Experts of a small language model.
Size: 19 layers, vocabulary 8192.
Experts: 32 experts in each of 13 layers, 240 SwiGLU neurons an expert, a sigmoid router.
Training: a variant of Adam for the experts, 349M tokens, 5329 steps.
Below are experts of layer 10 (counted from 0) of a mixture-of-experts language model. Rows are named router (the router's row for the expert), gate (a neuron's input weights, with its number), up (a neuron's input weights, with its number) and show model dimensions 0-191. Each number is 128 + 32 x the weight over its row's rms, rounded and kept within 0 to 255. Numbers have three digits each.
Before each expert's rows: a language model's description of what the expert responds to. This comes from a sample of Wikipedia text that the model never trained on.

# expert 6
It responds to: Ordinal and time-order words like first, last, third, originally, formerly, previously, often after "the" or "was".
router:156125095082103154132115134095150110078032135134095125110155160077091099115101135146127162133166097125120164172100134144083131189155064131140136141127126135166145137098120137116111098116126071101140134133166133099093124081125125160069129168134122142116097125094179105118162157073170109173115133082121095120133097111194140110142121126133147144091095156096105124122124177078074158101123096178132112127142159074156130022081161109135116164196075152136144126160127142027102132144135116103160146084124118086146135136109072149150106244125122084116228111077094133112149136121094119151
gate1:202119095082094072099174111155153120138105124140154094095114133156162140147110084141142075108075139164155092107085138168107148084084138113071106139136098154108122117109079122078119136108156116137166142128159134102173113144166214127129111079102111169107117128138130123142176175069080159101125132204129123134100148144092104103075143160135141138103088117146147157194183204099147042128077169115091081112087124136118116112193130128115139102138162129121135154161164169151043106101118145153134120153094114094025171140134066131116142128131076165135154193108127095137111082109127136116
up1:147171115147116123177169091089182173120113127141118155113145109100098144126045190100161128167137077140117131184115102117119139111108116126180105192140138140132118057201143062107141096118118091100183098170078124119124088104140140192151131162104105149136091126131074145136075131128154113154076145133131039155135137178162158085127160189137136223119108102148151106134117115128121130133149118088158173106089164100161090108083195128104079162080135128083064123151115195115113177182201157137103117140096159090129101121153129119130104189139149163135088126079124143133116146139113158111

# expert 20
It responds to: Short word-initial or inner pieces such as w-it-ness, C-ra-ig, pres-tigious, plus table pipes and line breaks.
router:116098131124134149120132121051152110096096176145103194127147185134104147126105170130131138108075094118134117152113138113091120198122111112125067081102055132167126103127104167070117082106136104058103143075205146116152124090129119138147129205160111161128104122074170107097136123101165143149038113150116097128124139133128158085100105125172107152139105119140096163100202171090091098147158148136129095152161168132164147114160134124129088163120142144171146148230124096023106052141122145123124114090160088110144152180101103120150105155123138095155135159091097117130130134097180088171
gate0:117152080088104152164128141125178116133161105117108106208132160104128115126099153104167113153084129131126111105142128146084137150136123178108120142143149150131141113079054134099137138126102098067146141100217149110213066143082133073131101099105123165148129118083138101157117167107135130137088178078149109128155136090124126109124157148117108080103126114140210118154106106108096111157122108106135039161135178108134103145104122128146149151153159170117117203138146084088166119211126105123109117167129175063150125162148158112159099142135150099132123125183173118133028058074059093174
up0:154084130148147125112197108128145128059089123151142148088094107102137114129179141150099123119177099171140127146104119132105092130115133157147125107121086128133150175159154111135140131119151117153100106159078178162031203146146082108126135126164150125108088139183171178106084133157092124071175116156141102134180115181140167178144114192161123102126100162059111168089114114163169178092122153067112177135122122132114137121198104134139087125124119134146105133132169160128081121073190104181131143121180129176124122098068137194170172129179109105142117163079054139103157176186154153140

# expert 23
It responds to: Aviation words like Air, craft, fighter, fuel, plus closing braces and marks in tennis scores and statistics, such as 7–6^{(7–5)}.
router:133131152101121130214175067092111095098152126123137161125195107095102115149109147104173151137112138108107131192067181133148099116127157160123094131142042112141165124096096136138111079093140086070123132097179136110157168132173144140109142165083193214076140148086138137137140143122151068175115137146136094207127156148145124096138164137171130106100102141080086139129142178128104107126114141149160062112178118110129150180090092082158107178139164141171143152102187122052102084137060133098093150138153094109151103167153167145148135179154149097154108089111105170127118111077143086119
gate0:070117122155114113100077143091118113126151100103117100186133129162160107163113121163129160115099156140075075144165148101123118114145138062094118168146151162144094112087093081175140149123150124118147166140181102167098128153104182044100098160106127095085065124076139180148115191127130121178154087032158115176149056132122158103096080133163151122162191120175087176059148155117107065127086118147130079140135181118119169072121132129161098095161159094072191166088125142123100106122145142083100091091147185097089161135148109113113095132141151138153106157142099167131106127120138111123
up0:112051086145182103085149139133100154140120122169129136165135115180111161177092114155136079112158075101174109107113066126110125117064107195076163114157201137163079145113102074120126125182164116128157109128148166124112127097122090115216157097122131140152094123125162064113186144176119140125153148122104158124180119204167143134087114159171185118171123143064127113115138127142063098127136138090095091159127091118042112080126131139161164134096152094153141144161125131115142122103069080127169167150133137183113135125125147165077111110093145114152154171201070099115107141093161136117

# expert 21
It responds to: Clause-opening time and contrast words and prepositions: since, while, after, during, until, when, however, in, throughout.
router:163108143083106138131139091089143120129098168102073159145109135070108128105141105097117180155169111095092150140087106096146105132145105164128098087098045161210114143104098099116129104096125069089152108124133111117109117173121099134149109212122149177149104169118178142140100165091130076153140150137114056126110082169189141124142158124179100124115133137116159116178124134091104156127119100166139103177140134075153152134128167109195044175129126157151103148132154132036121093147105154071135114081160110095152104157126160145188161188124130065168146106123149171062147124089146080173
gate1:136114167178075173132127096145175082119168109105128129106143095097120094163136151106162102091098118144070109150119138131155113119095125116089113111092098142121110186104088123079136096146127097143178181155082141139190187101098108090154098166142077132176184141120173068102093137160152141098039120151141126121058142070130118172141138134136164156099145070148111138123115110092235139145138112189140109090131136127168103108120113135149093116092124123153143022180143153145142125118115125104162109052115111140107163126078144124174102109101145200095118110187162071184128133103128120138
up1:149165156105136114058095095142146115159104130145105082160131096108154121108117095181137155153114127064146178122176092087149081127112120162167136162143106121153160064071100083143103116126148126114112112177125134130062110174152115144145100215118113142143109061110072058105115094054096065165044117097090140103095123170155126161109159156137110141143151127119097125066166176188153100150087121096180182118166137120079122108087117129103151111114110137121107117137136139142153113193160176168075135132218071109155144137104156137153105150130131131164089122098080121187116102121103157109

# expert 9
It responds to: Middle pieces of proper names (Pen-ta-thlon, Lu-sa-ka), commas and pronouns like they/it, and verbs like failed, refused, faced.
router:087141156099138127172139123136139118075025132091096141164172143091105106149055151144134147134131139116093136126125111150120164162148041159150119102146058107159113139090134128088110108174152110071101141149154101134081123147158083098136124160079139130126163094092154141132141145118177064147065114102162110093060155136153112157148117142117087147131101136077119136153187125078111167129133157136138118099101138122158137232127126105144056149121143198172137103109142130021080145155100148113125143118136114121095134177091153151171111180181142108184169086111169167108132134096119078163
gate0:144178135101144150155185100162152120131101066127118203088093089095107155131141180113152132190088134082171173138092109077141173089147194096191129140108119134079010181075089143132166140129165090128126152175148103151161105106130106110162134084156054171113123164121141139139083119134062106138113075172159129123083171128106159146167104105144088095123067132099128183126150120135122122116118125103157147095122152081110146069114094147160085108074127115155106112156136173151143111120150136116069134089121118110158129134131091146156081124093057130124151167140125061125091092183136125128
up0:171109089087084111141100133123089086115118179081137123074101115077108104180108124204113173067144103183147104158114079106135113144145131148129103096138132139136211107084119136108112152123114137150120118154138127132138149066104134124143137163143118096142132119148112150100178218126136098100134175114089130123066122141186137088111125193143154141070143061136075076155157132136136100134145087164088153143213111117196091132100157153126170125148165150139105036169133095153067155139146171168153150117149129143116183068132047133118133095124190106098137100129114127133161107101107100079

# expert 25
It responds to: Equals signs in section headings, invisible marks in coordinates, digits in stats tables, and pieces inside first names like Jer-em-y.
router:164153170113156148203152138111140139085102187080114133091196147101146114136152161161137135129077139131096191147070162141136088137145151124166177132149041157181132106128079147090122116141123127138144116084151126092129133122092111101110147151119192157080085110100166119150171157102139134135147133187146097135111108149120108153154151167147102139104061116159113169191147160108111118059107093184157093158106180124160113198150175088160124117183155128142143183116160104040155078149123182121168119100192113117098133151118134174154129209153136088106181139079125105113113151129110094102
gate1:170109068147079092139111156187092176144100129174099146146121218104118174134156172157188132089102080095089106156131127160157154137150139123087145166137099162106126145118155133103129141114115125146149079114143038134161124177127183091134092190104107164160110164156109144138124118189104132121152118126165083148103084151139097172137110089067136164190101119131101194160099129133219167047104074111114101143129097160133156082187136100086119079121134187098161132128182128136133139105163120176120150157109192117163154149048093131132152097113124166124144137108177115137142133119138117108
up1:088121163111145151101152164094110142147160167165126076107176098139116069073154165101074116147122104149139171127138090073174074129180113132082191030075121091131098168109121157161107118105149169171141106106133160152148113124132110183102137136176168131145094184113123136157099158125137117107172163098097107050112147150092116136184103140108196104149098132173130121128150148141131139149150078136131155129104050176151109122095083096099150136173146171184128173131164099139194113179121134079124140083132095126173161077153151127159158129134165209150154113115172153162168096122148150088

# expert 16
It responds to: Pipe separators in record tables like boxing Win/Loss rows, capital letters inside acronyms (POW), and due, according, like in unlikely.
router:140096137113095112194115118113140118146094149143077138147149169097139153128115120095137162158135068100119141127146124118115135130141064137104131086105081144182135163133090095090129108137107085066115091156172095103153129124133159124094130151162133158105100099091150155122116161148140145167120096145106046120107092179155107167218144132175172097103145131108091134136165157134130130139075119142154112139101135086111156147135152121140152159122160099151139171059102205002089098161080123109084146110162130168142120248090117115119075183121159122125111085056103182113136133112109072144
gate0:177091107136172091120128136075087067107131136134143129150115135115135157084163071163149157172138101115070126122184151121130094111153080145136106145151160114120113127117103087186098081116183124135120103148141134149087159128168111073186108127069214145137108144131128039123148139133156131139128130188114096107178090166147114138145090146139139128066114076119078145123154167155180180134055149123140152117192186107163064156127142119088095185137090121117085124117101071109126095120100178077177214100172107078134109125120140149161126088152132076096154134135102098141170133089119161168
up0:098140122118135163160083125126113154130122130115107126151087116156079161118114124099148114138174128154099123143070070196154135124096165151112153123162102118138162080113122065112158157161144124159127073126111103204123087120170120129200088112148135150178165089159108122117195118111203132137142116114116150164122082136150113162144123126124092164146121162099093126162149116153119146152153086063166100179109157153176113073159127086202177124142168117200145099145131149111101148149157163130133143117136135182114093145173110077034152122090108157206105162048185166169127139107193122172

# expert 7
It responds to: Words about schools and degrees in biographies, such as University, School, College, professor, graduated, science, also sea in species descriptions.
router:140101125069139131167156106129170105080231134098120135159155145104096119127130165115091160138141104110101132133078100161122102164200191147103148111124125063175147123112061146071107099112149101067111135104178128133112120107119098104093132137088159167129089162065188124131141119152158088142107113110148079118117136115147119165149120112173110148093132172183177101145161131151156111095172149134144064202155152070133155232182158102134141125162128145161140168119112169040102118082141119123116124084170128130172119178102083140135095203164120098163123101089134145100111112099135121118
gate0:159141175130122114107138133135100150210193164136080143193161166127140092120102142062106108084153165098196159144107153124105094143127095140101120098116160080199146148068131083106112165121112108128108128110180207113214143098125134100112114123204108127184140146097133168148159139068107105098091089110162106121149079085153160142121115111104141080207110161121143115148144168149133133181142074131140126186173090134105148151175148069145110133107153079176138083103098135116116138145039149116172118106148166181101108133112152104128113078168153170134131133104144069130105133103135147156
up0:087117169132148091139125140045146122155198126127102112108165082165142145086061078099156139086129169113066158113095155106132102113102113125047140114109132117059141110067105141097089155107111064157104119101216182081140142127117141145101102092107119122180115126123205123148178150143099106164140099162075104086084097101124138144159106116076171092114079089174096104110108134153140105098161130121147131189112076131134103134149156113093142138091134183187135150129150100106145154131094147109114085131135161166170139142188069141122133069165132099072084087184153099126123147169129101103

# expert 2
It responds to: Direction and distance words and suffixes in movement contexts, such as south-ward, far away, through, back, plus inflection endings.
router:106153089104092112164200072121185110076177150118135140146111112121088134155123123055093177092106082107114123129106142131127149110130089079156145112117165088185147159085112140116118133120103085062134152127171158071141112137137168126160141147123155143089082167064134132105079140116123100123128112127171126162110155133176128150152109095186127175090059145163169152191146162092069098181154167117172060140143168106136170242119141064162092151122116120148143137139108129052176105136055140146120110069180131128169139174115150116156092126115132110122155160110124133089121130139129098106
gate0:082203082137109178140130170130137183094129111151094087140098141092131109117109113135101100101135112105091060112100172080196148159142162122092086115085151127073097151118111099085168102113163055111129139124091145137120105172163141149197136102128153129102117130131169129175185158157145103133100104112117138157144086165140139145188121084178142107105160081196123073129126109206126167129187152108151101187117115143167195098128103126090179179148110152142125107161132167081102159109126155139103171107110072103101124098136099117117115111112064134166112148100066195116098053150102157147
up0:095110163155108139144155124171170082135119117092173136137133084078132114122099054106149103150102117152099138134140124074158101138143136157129093120166156080106142132183109142138116043070137117077145202161131085113124095138147125100079187132118137140106081121167127130144134087177032093157113136127153126137147124148069162143165118080144131086148083117042126153055121182149122094097102154122097148077152081161102135129122175162113115124087112101177175198122157076125100073097135107142109056140124138177123114132172163174141142097159148106166094151138079179115081122086096116117

# expert 8
It responds to: Colons after field labels in infobox-style lists and times, such as Genre:, Key people:, 2:47, plus list numerals' periods.
router:102154137088116136141154103112159129091013145104119124147137138141151147166125128113140158107131106127102180146118148133184129148127154137098094121153027149195145150076093123090090057156164109084161147102156103053166123144133122142088123128130150108145132194117146132082075137109112107154140167111119074128069108109071128098152149188154127152105086145141125173121141134122153163110138123165154093193123160093114128044134149098125140159151172129154154157176093103106104131128086106138114149139155094115155102139094109139149146255144113089147194132099102134091108146133132121132
gate0:122140123144155083091131129145114076081125156111190136162102104068146150151099132107137224152105115123147084114104078075125140090108165100084121154077079147149107117127122139139116099167147146127156114094125116082162103177146132108122122176111113128159096090192207102103136185137121198123010114180135155110109151183151151127097119091138157153096142127110133028212109155072130127117109116093113104081193132081207107136175136110153118098145152172095133111090167158147133121130123096116103100119127142163146143154163128146101152126107160136111162080154116161152106140122185111158
up0:096100151093107165131163183120140189150150118127091095101176130157123148089105137127111004099113151145085171123114146168144097100171082140140136116203162096162107116167125119116125134077133085127102122148131096166130145057085123101123119084139153141129104143099069116173121093115154090154239116113093106154140141087122135105175129159108152124141143098157151174031206110179099152110116142164126144143080101168073123084092161132082135136121095088161132181190076101128107125082136150129082147136129129135066131116101160125145106144148118136189088144086154132133131095099100156110

# expert 4
It responds to: Words introducing examples such as including, include, like, such as, etc., plus mid-word pieces of names like Wil-ton, Ti-k-Tok.
router:136119168104118105220117163135177141119092149076046161139146144147130117159102139096134162112134090099108153123143177117138131136163092147125132163132081089106158118099144142098087035081118094086148095126173107104154111137172091103088117119050133122118092160102133071180097127150093113166107154100133119138113108194118126147118087186143129160114064165154095140155161103052089106126095126127116105145100172094154184142168139071160146141086133166152172078089143105042161105146092143133114103127149070124125142206140107120111134202124137133167161125116094163079135184115161108135
gate0:106097111130207073143150103174095103102155097055118099068133132089112143163150146138115163159098084113111176132105118152121168173170133069132124136173107096138093131153096176118156129122116166064073111121099112116073089118116101146162127137110127106146141056096100125172108141125139109192101109128132143092121172073112174124113135100073154125199154168116061092106103096136123073070171146121134148124138166057093112106078132099123125107088136133161146127118166116089113115135136164173037123162167125111113107133053129146112099105155082143092153165159085118173195103154065123156
up0:169124116145116140127105145117126137146177148136141104157045119135142133057151158163087087098070067201136106059143096110109125113169157139111171127099137153114164145083115137159139134158123099128134184098103122158188193072117138137084091115078161106105115169146159136133150151097106186125144151096135130133135086161139108137152157154140101163144118061147177124161122114077090161071154166066115110147146148103159204139090122147107137170138078218143148136136095107126120139105201111118179137100113112081121125097143084063168197164156148161124143098139167112070110118132064176107